config.toml
n_layer = 11
d_model = 384
n_experts = 96
experts_per_token = 2
d_expert = 416
d_shared_expert = 0
activation = "squared_relu"
moe_layers = [1, 3, 5, 7, 9]
router_score = "sigmoid"
normalize_top_k = true
routed_scale = 1.0
balance_loss = 0.00273
balance_bias = true
init_std_router = 0.0284
lr_router = 0.0007
vocab_size = 12588
norm = "rmsnorm"
norm_eps = 1e-06
tie_embeddings = false
optimizer = "adamw"
lr = 0.00115
beta1 = 0.9
beta2 = 0.98
batch_tokens = [131072, 262144]
seq_len = 1024
train_tokens = 1661000000
steps = 8738
dataset = "wikipedia_en"
Below are experts of layer 5 (counted from 0) of a mixture-of-experts language model. Rows are named router (the router's row for the expert), up (a neuron's input weights, with its number), down (a neuron's output weights, with its number) and show model dimensions 192-287. Each number is 128 + 24 x the weight over its row's rms, rounded and kept within 0 to 255.
After each expert's rows: a language model's description of what the expert responds to. This comes from a sample of Wikipedia text that the model never trained on.

# expert 7
router [155  97 140  96 116 179 163 132 151 140 125 140  82 118 128 113 161 108 138 141 140 140 116 129 155 163 132 119 145 154 102 121 178 161 110 181 123 112  90 137 171  88 131 143 111 124 121 105 141 107  95 104 116 134 112 159 130 116 113 154 187 150 158 135 128 119 110 110 126 111  85 154 146 121 144 174 137 166 144 137 125 124 153 108 129 126 103 129 118 118  94 179 154 159 152 137]
up0 [125 111  86  98 143 145 111 117 148 131  96 147 102  91 143  80 119 131 112 158 104 141  78  96  98 134 125 118 156 119 129 142 154 160 150  81 136 136 103 136  83 136 132 134  99 124 183 156 143 130 164 139 117 131 168 132 118 125 133 144  74  99 140 106 153 144 104 145 128 102 154 177 127 115 102 109 140 129 124 133 110 113 140 130 124 133  88 128 137 129 120  94 124 146 141  83]
down0 [184 154 157 153 100 191 154 160 144 128 107 103 155 153 141 162  89  65 187 130 122 138 144 133 121 118 123 130 137 140 132 141 127 137 134 106 105 126 144  98 128  99 126 159 141 154  86 180 120 142 102 147 194 134 117  80  96 157 175 155  89 117 140 125 129 105 131 121 136 128 104 126 139 157 100  97 128 109 124  90 133 106 162 142  91 126  89 165 136 152 101 115  87 112  93 122]
up1 [130 146 116 136 170 100 160 129 131 151 119 122 133 104 112  86 121 128 162 137 131 115  86 129 143 153 150 136 139 121 119 150 119 146 132 177 161 113 116 139 125 115 137 115 153 137 124 115 125 134  86 131 110 116 137 129 147  78 171 158 147 176 130 127 106 122 147 134 129 155 132 135 100 149 152 163 110  94 138 130 104 110 121 124 146 159 156 134 132 109 145 158 110 183 147  79]
down1 [124 111 160 115 157 123 101 104 101 101 151 128 116 127 172 149 114 100 138 122 129 121  81 160 139 176 163 152 125 160 144 105 124 113  98 123 124  87 130 154 137  97 135 130  62 134 105 116 128 102 133 102 144 158 155 179 162 112 139 157 133 114 141 147 135  73 171 146 120 131 128 109 129 145 144  86 135 121 156 118 149 107 110 124 133 157 127 178  79 136 121 125 103 129 153 135]
up2 [174  99 123 100 125 122 156 144  87 121 161 111 128 133 150 133 105 121 133 123 104  97 133 108 198 106 155 157 141 142 101 134 139  96 131 112 151 153 131 105 136  97 163 130 125 130  82 125 147 116 107 192 127 110  83 133 127 129 173  87 128 142 108 132 117 157 143 130 154 101 165 120 114 149 108 140  92 167 167  66 151 153 141 133 102 122 109 132 148 149 108 128 176 120 108  87]
down2 [129  77 104 131 151 112 162  94 106 120 175  68 115 109  96 144 149 116  91 148 177 148 106 161 130 157 128 123 154 178 140 138 110 120 128 143 178 146 128 127 139 151 120  93 116 156 119 145 141 125 135 173 131 102 125  96 152 114 146 116 115 134 120 124 135 157 112 131 117 129  81 159 131 151 139 139 151 105 147 121 102  93 127 150 160 118 159 118 106 143 111 112 142  93 122 123]
up3 [151 136 165 107 101 101 132 104 131 128 161 113  84  89 126 124 147 111 100 147 128  98 148 126 151 116 148 106 166 124 111 101 160 133 146 153 173 130 114 157 124  97 103 153  75 165 160 107 145 114 104 156 122 113 105 144 125 130 175 132 137 110  97 140 132 131 146 139 118 114 145 137  75  85 169 135 119 152 110 103 147 121 110 143 126 116 131 146 112 150 118 118 197 127 126  95]
down3 [114 142 143 110 119 154 120 170 106  95 101 119 102 112 126 152  90 167 101 119 104 125 122 173 175 123 126 129  95  92 128 109  76 117  95 157 133 122 137 109 109 141 144 130 140 124 156 147 126 121 149 150 180 160 166 147 113 114 114 130 134 125 115 131 139 107 161  73  94 150 134  92 119 165 130 119 139  95 117 136 133 133 134  68 149 116 142 171 159 155 152 122 140  99 131 130]
up4 [146 105 114 116 114 100 173 146 159 135 148 155 112 137 103 124 133  91 146 138 113 118 137 165 156 107 134 122 130 118  56 154 141 125 120 140 113 148 123  84  91 108 167 149 139 130 126 123 160 118 132  60 108 129 122 135 159 116 121 135 136 100 140 152 133 114 131 121 155 121 128 113 169 113  95 128 139 130 141 118 106 156 119 129 142  95  86 121  91 132  97 122 171 122 115 152]
down4 [137 151 110 128 121 135 127  97 144 166 124 131 119  95 121 138 154 147 110 161 104 159 116 158 107 179 112  97 138 148 168 158 123 126 126 125 109 162 173 147 107 147 106 125 117 118 180 121 133 109 118 156 107  87 123 107 136 119 130 116 140 109 119 148  73 140 121 114  77 153  97 113 152 115 148 125 131 130 121 140 106 152 141  97 155 110 142 123 125 179  90 153 119 108 155 105]
What it handles: Mid-name word pieces. Middle pieces of rare names and foreign words, such as cer-am-ist and Ba-ik-onur, plus coordinate separators and verbs like is, joined.

# expert 62
router [142 118 132  94 123 160 152  97 109 145 174 163  98 127  97  88  99 151 149 132 103 140 135 130 114 185 149 107 165 157 106 133 165 147 103 139  87 172 103 114 114 125 109 132 124 131 114 153 132 104  90 135 121 129 125 138 139 126 140 119 147 154 112 144 106 142 111 142 168 153 118 129 131 107 112 143 105 115 101 158 128 141  86 127 123 106 106 128 112  88 117 127 122 139 130 110]
up0 [152 183 108 146 144 162 152  67 175  99 147 146 115 104 115 140  98 137 133 159 143 130 136 145 152  96 141  80 144  91 138 119 108 107 185 125 119 152 121 157 190 163 103 136 145 120 121 128 146 140 110 112 100 143 142 126  94 121 118 130 128 161 173 115 175 138 152 102 142 101 129 133 136 132 127 145 128 114 152 131 126  92 120 162 102  97  94 139 166 149 165 134 129 131 132 109]
down0 [121 155  82 144 134 113 122 175 116 122 112 117 124 119 164  91 107 160 129 176 189 133 125 119  95 139 118 114 121 104 120 156 142  60 116 149 112 102 147 133 111 132 126 131 149 137 133 106 115 146 104 115 142 109 158  84 134 104 123 139 133  99 107 134 165 112 120 129 132 119 102 129  95 156  71 120 139 110 134 117  91 126 141 144 100 139 143 138  83  66 128 152 157 134 129 179]
up1 [ 96 141 121 143 160 121 160 130 133 119 126 178 111 114 144 113 115 135 101  91 146  97 144 182 152 133  99 124 138 116 127 118 147 152 126 138 147 131 112 124 118 137 154 119 123 109 156 139 157 122  94  93 135 144  71 120 139 115 192 116 123  78 120 162 131 166 140 125 124 139 165 155 148 181 164 137 135 116 119 101 144 144 142 159 162 104 122 118 105 122 110 110 120 140 134 140]
down1 [134 100 161 157 124 156 159 141 153 102 101 129  96 157  72 204  89 125 104  97 132 109 140 116 113 150 102 143 150 116 124 125 156 139 140 137  97  88 120 132 165 108 142  99 150 107 153 147 113 116 153 148 153  95 110 114 126 123 137 112  96 114  89 134  96 145 168 179 121 157 163 115 126 140 161 154 125 127 135 124 156 179 117 117 127  75 124 103 136 121  96 119 131 133  84 139]
up2 [126 201  95 123 145  97 168 117  72 136 148 131 108 153 130  92 124 140 105 167 131 157 157 139 144 132 118  99 146 122  66  82 131 143  98 130 150 125  75 132  89  70 108 143 128 159 112 133 165 146 113 157 115 138 141 134 118 106 123 135 137 121 121 124 158 107 151 164 129 115  95 121 130  94  95 105  84 174 136 121 113 111 120 113 129 154 158 136 130 148 113 112 130 104 144 124]
down2 [165 168 119 106 135  88 111 152 113  94 116 128 149 146 163 145 164 128 183 118 106 122 166 138 167 156 162 109 124 130 180 135 140 123 109 126 206 153 101 135 141 126 148  84 129  99  98 120 148 135  70 144 131  57 126 140 130  93  95 139 124  92  73 103 109 134 178 127 146 146 132 146 158 111 133 117 123 139 126  96 140 148  94 147 150  94 114 150 110 153 178 151 132 127 139 152]
up3 [121 159 126 111 118 175 135 102 123 162 152  81  97 125 109  87 160  91 118  97 141 157 140 122 126 128 137 148 132 122 125 112 112 133 132 104 171 145 120 123  95 108 166  86 101 120  99 166 121 129 139 151  83 111 115 167 159 111 124 112 156 112 144 118 111 118 161 182 136 104  97 135 121 140 137 113 133 178 133 122 162 129 195 116 129 147 187 113 145  89 130  92 145 155 145 110]
down3 [131 187 139 166 153 131 113 124 123 108 146 147  96 162  95 153 140 121 155 148 102  96 141 109 124  95 128 124  95 173 140 116 122 158 135 140 134 116  89 159 109 120  89 137 109 145 137 115  96  99 123 121 124 116  75 134 111 115 131 145 120 129 138 163  98 135 154 126 160 122 127 160 106 162  93 105  99 161 113 131 113 114 135 113 156  95 137  92 128 178 163 137  64 146  93 160]
up4 [124 115  80 138 117 155 130  81 112 108 144 167 115 141 121  91 173 179 129  91 134 158 141 115 167 152 153 136 143 145 112 141 135 111 104 153 146 153 100  94 140 121 121 154 143 137 125 161 100 147  98 134 121 118 118 179 152 107 129 145 127 153 136 123 125 174  65 102 148 146 131 140  65 129 146 109 110 149 157 129 130 159  88 114 149 111 114 112 145  95 130  93 130 157 142 138]
down4 [122  64 156 126 139 111 157 155 149  60 130 114 148 179 158 111 114 156 118  50 190 110 119 114 134 157  91 139  81 127 121 135 184 118 133 133 121 122  76 134 106  92 106 127 131  95 118 161 148 139 138 172 152 115 147 130 153 115 149 121 158 116 107 123 101 119 147  92 145 104  99 112  94 110 153 105 138 104 131 146 126 118 125 141 148  94 144 134 127 129 133 131 113 163 100 105]
What it handles: Paragraph and heading breaks. Sentence-final periods followed by blank lines, and equals signs closing or opening section headings like ==Production==.

# expert 34
router [157 120 126 110 109 126 138 100 117 138 120 169  87 129  83 128  91 167 166 135 133 133 120 124 142  90 114 121 167 171 120  94 152 140 131 103 116 136 105 111 126 107 123 141 140 126 134 151 147 114 117 124  56 137  98  76 121 103 139 134 128 142 164 149 171 127 144 116 129 118  53 117 149 144 112 118 113 145  71 173 173 143 137 147 135 149 105  94 120 106 124 101 165 150 106  99]
up0 [136 108 127 130 135 164  89 166 135 107 118 125 104  88  80 107 126 153 137 106 160  63 124 143 154 212 123 130 146  94 127 108 104 111 123 134 144 107 128 139 143 130  85 141 153 110 126 114 111 147 136 116 124 106 144  97 118  95 143 137 184 129 149 141  82 111 121 109 119 151  79 118  94 153 124 135 107  97 125 173 141 128  95 122 129 110  96 111 178  93 127 125 142 124 123 123]
down0 [101 116 131  66 123 127 139  96 157 179 144 137 124 163  88 132 104  88  99 126 151 142 185 164  74 153 121 112 131 141 158 133 115 144 134  82 166 106 122 116 124 142 136 140 127 107 110 127 136 133 136 149 134 118 166 113 107 137 140 132 155  94 112 153 176 110 132 103 149 143 142 138 101 137 126 215 112 120 125 149 138  84 140 111 106 171 116 148 152 117 104 145  96 128 107  91]
up1 [131 151 102 133 103 145 108 104 144 126 126 118 109 107 108 101  94 142 119 114 111 107 121  76 113 147 137 185 112 161 147 153 153 133 141 144 129 124  76 157 152 151 155 101 122  94 164 132  80 109  74  99 105 173 135 131 154  89 149 164 102 130 102 121 122 156  79 105 122 178 116 137 134 125 122 123 125 120 127 149 110  94 112 132 177 167 137  94 144  88 120  95 122  85 128  97]
down1 [167 134 140 124 110 153 133 155 134 129 125 139 124 118 118 109 126 144 114 143  95 105 105 131  91 118 154 150 138 130 156 113 147 104 112 127 141 129 119 136 127 110 126 112  97 113 146 124 109 124 152 106  94 141 113 138 112 124 145 149 120 123 149 134 141 176 138 129 112 174 141 133 155 125 111 120 127 126 141 124  80 139 102 127  96 109  85  99 132 125  93 175 151 121 122 141]
up2 [133  93 131  73  83 120 140 136 157 121 137 148 131 139 113 107  98 145 143 107 157 132 150 153 139 168 167 115 125  99 125 145 142 148 129 102  92 185 121 115 106 125 155 138 143 109 105 108 136 148 135 144 117 107 108 101 109 128 130 189 100 160  99  97 145 123 104  95 149 137 128 101 159 167 155 126 157 138 161  98 114 125 140 131 115 123  87 155 135  97 148  79 141 167 108 116]
down2 [125 142 124  87 133  99 138 102 124 129 134 114 146 149  87 146 137 101 126 111 147 111 134 130  75 134 120 125 116 118 110 136  86 138 134 141 126 151 126 104 119 118 122 136 119 153 129 123  86 121 121  91 142 131 162  83 148 161 148 148 121 152 105 146 108 138 139 121 130 147 120 120 153 109  93 145 119 143 122 160  81 107 132 146  78 137 104 131 146 122 129  87 116 141 178 130]
up3 [126 121 125  87 119 103 115 153 109  91 106 138 134 110  94 174 136 130 117 158 122 164 117  98 133 128 126 115 131 140 179 120 112 138 175 129 122 160 117 110  73 122 155 122 154 119 126 134 107 105 154 101 139  99 136  99 138 114 124 149 105 104 148  93 111 126 151 177 114 142 133 118 136 138 138 122  90 105 113 147 122 151 132 142 134 114 144 149 147 172  99  99 194  87 130 105]
down3 [104 131 117 127 128 126 129 115 126 119 133 121 144 141 123 122 150 107 158 139 106 139 157 119  99 112 137 136 143 130 136 191 136 118 145 109 119 120 103 132 143 189 164 137  83 161 132 113 130 143  91 110 135 116 162 146 138 135 123 102 123 164 164 163 142 117  95 101 125 119 158 123 188 108 132 104 167 102 109 136 164 164 112 153 140 143 122 118 108 111 153 128  90  90 142 175]
up4 [188 115 164 128 129 125 151  74 166 133 158 130 102 101 107 117  81 136 105  96  91 113 158  96 133 158 138 201 129 165 100 132  88 155 125 152 103 115 124 115 173 116 140 170 123 140 142  71 168  85 111  87 111 149 109 144 115 112 170  90 132 113  80 108 156 160 116 156 110 146 167 107  70 116 152 147 140 111 133  94 158 172 125 130 136 119 126 102 102 114 135 143 121 141 132 102]
down4 [117 123  67 129 118 141 104 131 141 131 135  95 142 109 116 132 130 103 119 136 176 112 127 129 118 123 107  94 136 130 116 176 152 149  82 111 129 133 166  99 152 162 152 106 147 129 142 114 162 109 108 146 130  90 170 159 112 102 114 129 168 121 133  69 127 173 123 113 120 107 124 130 111 118 163 120  86 149 123 128 116 148 100 131 126 146 132 142 130 102 146 110  94 148 117 146]
What it handles: Vowel-final name syllables. Romance-style and foreign name and word endings like -ato, -co, -ito, -ano, -o, -u, as in Campeonato, Valusoft, San Diego.

# expert 29
router [133 191 121 103 118 119 123 120 172 125 119 134  83 131  78 123 138 138 118 142 117 120 131 128 140 104 141 140 170 144 130 133  99 175  78  99 153 134 105 124 119 108 109 131 153 137 112 120 132  95 115 113  71 146 133 112 125  81 114 181 127 119 112 119  83 135 125 136 120 123 113 118 140 117 119 137 153 152 106 158 125 145  88 160 131 146 115 120 131 121 114 158 181 140 126 151]
up0 [119 175 122 152 107 104 164 142  77 133 104 141 112 117 119  97 125 138 138 120 145 144 132 162 169 150 134 113 142 132 151 148 119 154 119 174 153 145 122 132 172 158 171 125 138 131 131 132 119 103 142 118 164  85  98  96 103 120 141 147 137 145 129 121 139 116 142 136 155  91  97 153 123 122 125  99  68 164 143 102 125 121 153 144 168 129 137 116 144 148 130 139 178 115 103  95]
down0 [105  91  80 104 142 136 124 153  99 150 153 103 101  86 168 107  93 114 136  96 156 135 152 154 118 152 169 100 170 135 134 155 129 148  84 125 135 118 164 155 148 101 101 142 112 142 130 149 121 153 153  96 134 138 179 139  78 141 138 146 179  90 135 150 133 109 156 108 111 101 150 121 105 124 101  75 112 155 127  91 176 134  98 185 125 164 158 156 121 139 117 176  99 125 110  84]
up1 [ 93 118 121 109 128 136 155 150 140 146 129 168 115 137 119 126 131 142 141 122 119 108 102 150 129 128 198 163 152  96 115  91 122 153  88 104 129  98 104  99 152 127 110 128 191 152 125 112 142 160 102 152 110 129  94  82 174 113 131 177 112 121 126 120 138 155 127 116 155 137 163 116 156 156 112 162 153 125 174 101 135 203 111 125 149 129 134  97 153 111 144  85 124 160 142 129]
down1 [107  93 153 168 162 104  97 115 104 107 120 154 103 152 160  90 135 125 157  76 105 135 173 119 159 117 137 116 133 163  78 137  78 148 173  99 128  99 103 101 105 103 143 127 101 169  79 118 122 122 112 176 131 139 143 134 153 146 140  88  84 134 167 129 122 103 102 109 189 149  91 151 103 156  68 141 149 117 109 114 133 116 113 106 140 152 123 164 182 131 135 105 122 111 105 114]
up2 [149 164 122 102 124 110 132 106  98 115 111 132 117 158 120 130  95 126 122 154 170 105 138 147 137 123 155 123 162 147 175 131  95 120  73 132 153 173 125 150  86 130 105 125 114 138 107 145 118  87 125 104 108 102 106 138  86 101 123 126 134 113  86 153 110 105 101 161 124 151 133 118 165 127 134 147 128 122  88 134 131 134 102 101 113 128 132 138 141 135 110 148 101  88  85 119]
down2 [136 112 111 128 108 130  91  83 141 120 158 153 142 160 132 123 120 149 179 143 140 133 108  84  98 160 136 122  92 128 148 117 134 163 150 115 115 143 141 106 120 125 127 126 144 139 110 107 177  77 143 136 147 109  95 104 155 153  80 128 110 164 130 106  99 141 125 168 137 142 138 116 132 190 110 139  81  93  89 117 137 140 116 119  84 121  81 134 108 143 169 118 114 148  87  83]
up3 [140 112 179 132 123 113 166 152 157 129 107 150  89  85 123 103 205 164 116 115  98 112  79 112 152 150 178 151 134 138 124 142 124 143 108 116 124 134 122 135 131 126 106 134 114 145 108  94 170 129 117 117 111  97 125 107 129 136 112 126 101 120 140  77 119 119 113 156 136 138  84 131 128 142 128 132 134  93  97 164 139 110 122 123 128 115  87  82 110  77 133 156 118 149 112 136]
down3 [136 116 159 151 126 118 168 121 150 124 136 166 151 155 142 128 135 144 139 147 126 126  81 124 127 178 122 119 106 151  77  89 146 133 115 130 105 140 123 106 120 148 125 125 151 109 136 119 169 114 121 117 137 168  99 164  97 104 123 157 144 143 130  99 111 135  69 117 104 146  92 141 169 164 149 124 117 120 145 114 141 149 100 112 110 109 168 127 121 124 119 158 122 124 143 100]
up4 [161 110 117 111 151 141  97 162 117 143 128 100  99 167  99  74 118 126 151 142 128 122 111  73 124 125 107 112 141 150 135 140 161 145  90 171 133 180 102 132 151  87 139 114 133 102 149 149 161 142 121 146 114  98  84 115 119 147 136 145 134  89  97 115 108 127  79  92  82 112 123 150 165 178 113 121 102 142 101 110 110 133  94 138 152 108 116 152 161 132 121 107 150 146 107 136]
down4 [148 141 114 127 124 151 112 141 104 131 132 130 117 121 122 118 147 139 126 142 138 117 139 131 129 127 110  93 147 147 153 119 124 115 151 147 171 128 123 163 170  80 137  54  89 121 126 124 128 122 188 141 118 110 151 133 130 122 184 163 120 120 104 111 156 111 141 123 121 141 130 170 122 117 138 116 111 124 141 125 120 183 132  94 137  89 141 138 101 157 113 135 157 170 143 156]
What it handles: Word-final vowel pieces. Final pieces of foreign place names and surnames such as -la, -za, -a, -ella, plus -ion and -ification endings.

# expert 13
router [147 127 118 128 105 146 160 139 148 174 140 147 124 114  99 120 121 156 152 121 144 166 142 130 178 137 169 120 192 152 103 129 164 154 127 105 121 131  57 143 135 124 127  98 128 102 103  88  87 137  98 116  96 116 101 140 149  65 132 100 158 144 135 157 149 115 101  87 153 171 137 139 158 150 146 144 119  95 137 158 157 133 124 106 191  92 117 128 152 149 129 110 207 156 138  95]
up0 [184 151 131  75 110 143 129 112 102 131 138 102 101 127  43 130 124 131 136 177 117 122 138 129 108 150 136 112 176  92 143 137  89 136 109 165 120 176 126 111 124 141 119 124 110 127  86 129 163 104  81  83 127 109 133 133 134 122 152 123 155 107 129 124 131 146 123 169 121 108  73 130 127 150 112 164 153 156 100 143 107 151 131 135  92 141 110 107 125 148  72 137 172 169  81 136]
down0 [135 191 148 110 121 182 136 158 180 128 114 101  95 138 103 133  99 129 106 133 152 118 104 101 137 117 167 152 153 127 134 103 113 124 130 130 114 148 117 164 133 131 126 144 152  96 149 129 122 146 120 125 115 113 115 135 155 148 146 149 110 126 149 155 135 150 119 159 124 108 139  97 129  96 106  91 114 102 117 115 139 115 124  87 126  86 119 112 136 142 155 165 137 135 113 139]
up1 [169 173 159 142 125 147 147  90 125 138 155 113 108 124 145 146 106 112 124 123 117 115 117 120 148 139 149 130 145 131 112 140 124  93 118 131 126 142 123 114 116 167 155  95 137 132 159 176 124 138 148  74 151 130 122 116 195 152 130  94 160 126 144 123 149 138  69 109 124 130 128 156 121 137 123 144 142 128 136 115 157 135 154  94 112 139 127  99 109 143 122  96 140  84 164 145]
down1 [120 140 133 127 138 107  82 118  90  94  90  85 133 173 165 178  99 157  96 138 133 175 117 106 153 111 162 122 116 139 115 141 144 157 151 127 126 117 114 123 101 142 134 121 123 147 117 111 106 147 145  88 102 132 128 117 127 135 145 146 121 130 101 161 174 115 194 145 124 149 133 116  93 117 138 135 136 118 130 137 141 112 193 127 123 111 162 133 136 101 119 138 173 130 103 131]
up2 [146 166 143  93 152 187 151 112 123 133 110 105 117  96  94 136 149 151 164 129 100  99 138 119 131 162 124 116 128 100 121 144 133 186 105 122  98 176  93 145 175 139 144 156  91 104 109 146 143  91 133 147 115  60 136 108 120 153 145 169 162 126 143 112 131 151 152 128 125 109 104 114 106 108 121 150 110 142 122 143 150 152 145 136 134  92 114 137 150 134  94  85 138 136 149 153]
down2 [120 125 153 116 115 138 120 167  82 172 118 133 110 166 147 125 128 128  70 110  96 117 127 181 140 113 152 123 160 113 125 173 133 115 124  92 144 111 136 158 136 118 144 119 115  93 104 129 144 122 130 140 122 132 126 137 117 196 133 149 155 122 151 116 134 117 127 112 152  93 124 157 105 103 120 115 172 143  77 122  92 111 175 102 124 111 100 135 152 110 137 102 113 145 100 160]
up3 [137 173  86 131 114 145 131 103 144 133 140 115 114 138  98 133 125 148 121 128 132 125 153 109 103 150 121 133 119 138 123 138  81 103  86 116 114 133  89 150 119 140 108 122 135 141 121 175 131 143 124 151 123 134 144 133 100 102 177 129 102 126 126 146 138 133 140 148 152  63 132 133  91  98 110 132 156 137 105 178 134 103 106 130 127 137 116  91  92 146 111 103 149 144 130 102]
down3 [117 165 111 148 135 142 120 131 115 106 155 140 105 133 134 165 126  92 125 147 154 136 124 121 159 119 125 101 134 142 110 215 137 121 124 134 130 163 146 121 127 135 160  84 117 163 110 127 139  88 144 123 165 100 136  66 113 111 158 140 147 117 153 110 106 183 159 139 141 136 171 166 133 122 129  97 142 174  97 129 160 105  79 119  94 109 156 103 122 105 135  81 139 175 134 143]
up4 [173 141  79  76 108 121 161  89 114 131 149 129  60 117  85 134 144 120  97 153 107  96 119 153 184 154 153 142 163 123 131 126 123 174  90 145 129 124 138 148 121 111 132 120 158 132 132 113 119 166 109 118 142 125 128 139 119 120 117 128 152  80 129 127 128 153 139 130 147  90 101 152 100 141 120 132 127 144 124 159 130 135 124 125 119 167 100 137 132  95 122 111 134 148  90  82]
down4 [185 111 107 127 133 147 127 125  96 136 126 151 116 104 113 134 134 172 130 138 144 120 121 140 120  97 123 145 115 140 120 106 111 164 169 164  77 121 112 153 157 157 142 143 154 117 112  80 145 158 123 153 145 118 101 176 124 110 118 162  94 145 128 123 139 128 113 132 157 140 129 125 136 108 154 108 126 139 141 128 103 171  93 164 141 117 211  98 120 162 142 150 138 126 162 152]
What it handles: Sentence-ending punctuation. Periods, closing parentheses and closing quotes that end a sentence or phrase, like "England." or "elected 2)", often before The, In, He.

# expert 38
router [194 122 141 100 116 134 186  99 149 133 133 110  98 138  67 108 158 120 153 120 117 111 150 121 131 140 194 165 199 104 100 121 157 189 147 134 133 147 103 121 115 104 124 101 101 125 114 101 132 112 129 125 119 102 131 138 137  84 149 137 115 108 101 123 105 117  87 122 159 101  80 139 118 147  90 144 106 109 114 141 152 126 101 119 154 169 120 109 113 132  78 135 218 106 137  95]
up0 [148 154 129 115 127 123 149 112 120 164 123 144  91  61 115 113 133 109 148 179 138 128 116 122 140 118 117 143 161 172 104 153 120 145  75 131 123 148 110 120 126 111 103 124 145  99 109 132 116 121  79 115 104 124 117 119 106  66 127 102 140 135 121 129 114 115 143 138 107  85 121 128 136 132 116 108 117 149 147 157 120 110 154 109 138 133 142 110 126 166  98 111 145 173 142  84]
down0 [144 132 163 139 138 150 114 109 126 116 135 130 150 104 128 130 107 131 139 107  83 120 122 107 106 129 136 121 137  96 155 119 124  73 140 163  52 156 139 121 192 111 135 133 100 102 117 129 122 130 147 128 130 112 117 115 146 138 157 146 121 141  96 117 174 139 105 106 131 126 117 129 164 120 143 148 121 107 117 160 133 146 107 125 136 123 205 130 128  81 132 124 128 117 105 139]
up1 [101 147 145 129 110 122 138 124 128 163 130 108 115 123 105  97  72 139 162 117 153 131 148 100 108 102 113 144 132 127 121 129 143 151 110 110 155 134 112 158 119 103 111 114 119  88 104 143 164 153 121 111 119 108 129 158 141 120 126  72 142 146 134 156 135 150 120 122 107 111 119 112  91  65 146 107 141 160 143 190  80 174 160  78 134 139 138 136 103 112 108  97 123 126 114  68]
down1 [140 143 163 178 132 142 125 152  98 120 134 115 140  76 133 105  92 139 131 115 148 134 124 127 146 159 121 133 111 172 136  89 122 120 134 175 149 106 138 146  92 100 119 141 134 161 111 145 110 147 112 127 141 119 156 168 100 138 129  74 123 141 121 151 143 136  68 126 126 112 127 112 129 112  80  98 148 152 132 118  90 103 123  70 118 125  97 111 133 115 122 179 128 103 156 132]
up2 [120 120 160 114 127 122  98 114 121 138 125 146  86 103 118 134 132 134 122 164 127 121 128  91 125 122  89 132 163 170 101 112 144 151 124 121  62 136  91 113 136 131 117 122 143 135 119 146 136 134 108  98 118 143  98 112 143  99 134 139 149 147 148 153 129 142 161 118 105 102 125 111 156  95 110 131 144  93 130 148 120  91  81 109 150 101 138 114 133 157 130 119 160 187 123 116]
down2 [153 132  76 149 130  78 125 102 164 132 157  61 132 126  72 140 135 100 130 108 140  97 134 112 138 118 124 105 135 129 171 141 187 118 139 143 136 113 126 134 149 134 121 115 146 104 110 105 145 124 129 131 120 126 134 125 106 132 108 133 119 127 113 110 146 109  79 152 156 147 143 117 131 134 127 161 122 136 132  77  90 120 129 133 126  89 141 140 106 106  75 132 153 130 125  99]
up3 [132 156 152 125 102 147 101 137 155 153 159 123 127 113 112 144  63  80  97 152 143 144 111 166  92 169  95  76 152 141 163  95 129 106 151  98  97 168 120 130 168 167 104 105 140 123 128 115 111 151 133 113 105 190 105  98 125 126  90 135 113  91 114 140 155 145 167 123 114 150 139 142 130 106 105 116 123 144  91 119  94 161 137 120 154 100 111 153 132 112 123 153  90 141 120 111]
down3 [150 120 145 120 116 160 122 112 112  97 134 117  90 121 112 167 119 105 128 217 122 108 156 170 118 118  91 117 157 120 146 155 127 165 106 131 126 138 143 130 121 104 140  83 140 108 175 158 123  87 155 151 101 126 178 122  89 147 115  89 114 117 130 117  89 137 151 150 160 132  82 114 151  92 164 143 118 124 110 128 147  96 128 161 166 104 116 177 150  95 149 143 164 119 103 137]
up4 [ 76 162 139  99  90 178 115 103 139 119 119 116 107 100 110  91 131 129  90 161 134 134 100 151 109 108 106 131 124 132 138  95 106 149 129 115 100 100 127  92 125 142 149  92 116  97 157 127 112 176 124 106 140 108 154 148 112 103 119 143 113 127 113 130 153 136 130 134 143 119  81 111 169 117 157 143 158 146 132 125 156 113 129 146 116 120  91 132 131 138 116 127 150 140 108 123]
down4 [135 144  90 110 100 157 138 132 123 132 133 146 159  83 131 115 150 142 131 126 135 109  75  85 134  74 160 119  83 113 115 125 110 136 143 121  87 138 154 113 113 123  96 140 106 141 124  78  98 135 139 102 156 120 139 109 143 104  92 111 149 129 111 128 133 119 154 101 112 147 156 142 145 139 139 130 127 155 164 156 138 142 136 141 133 136 144 103 120  70  99 118 108 134 116 132]
What it handles: Spaces in tables. Space tokens after pipes or colons in tables, infoboxes and lists, just before numbers, scores or empty cells.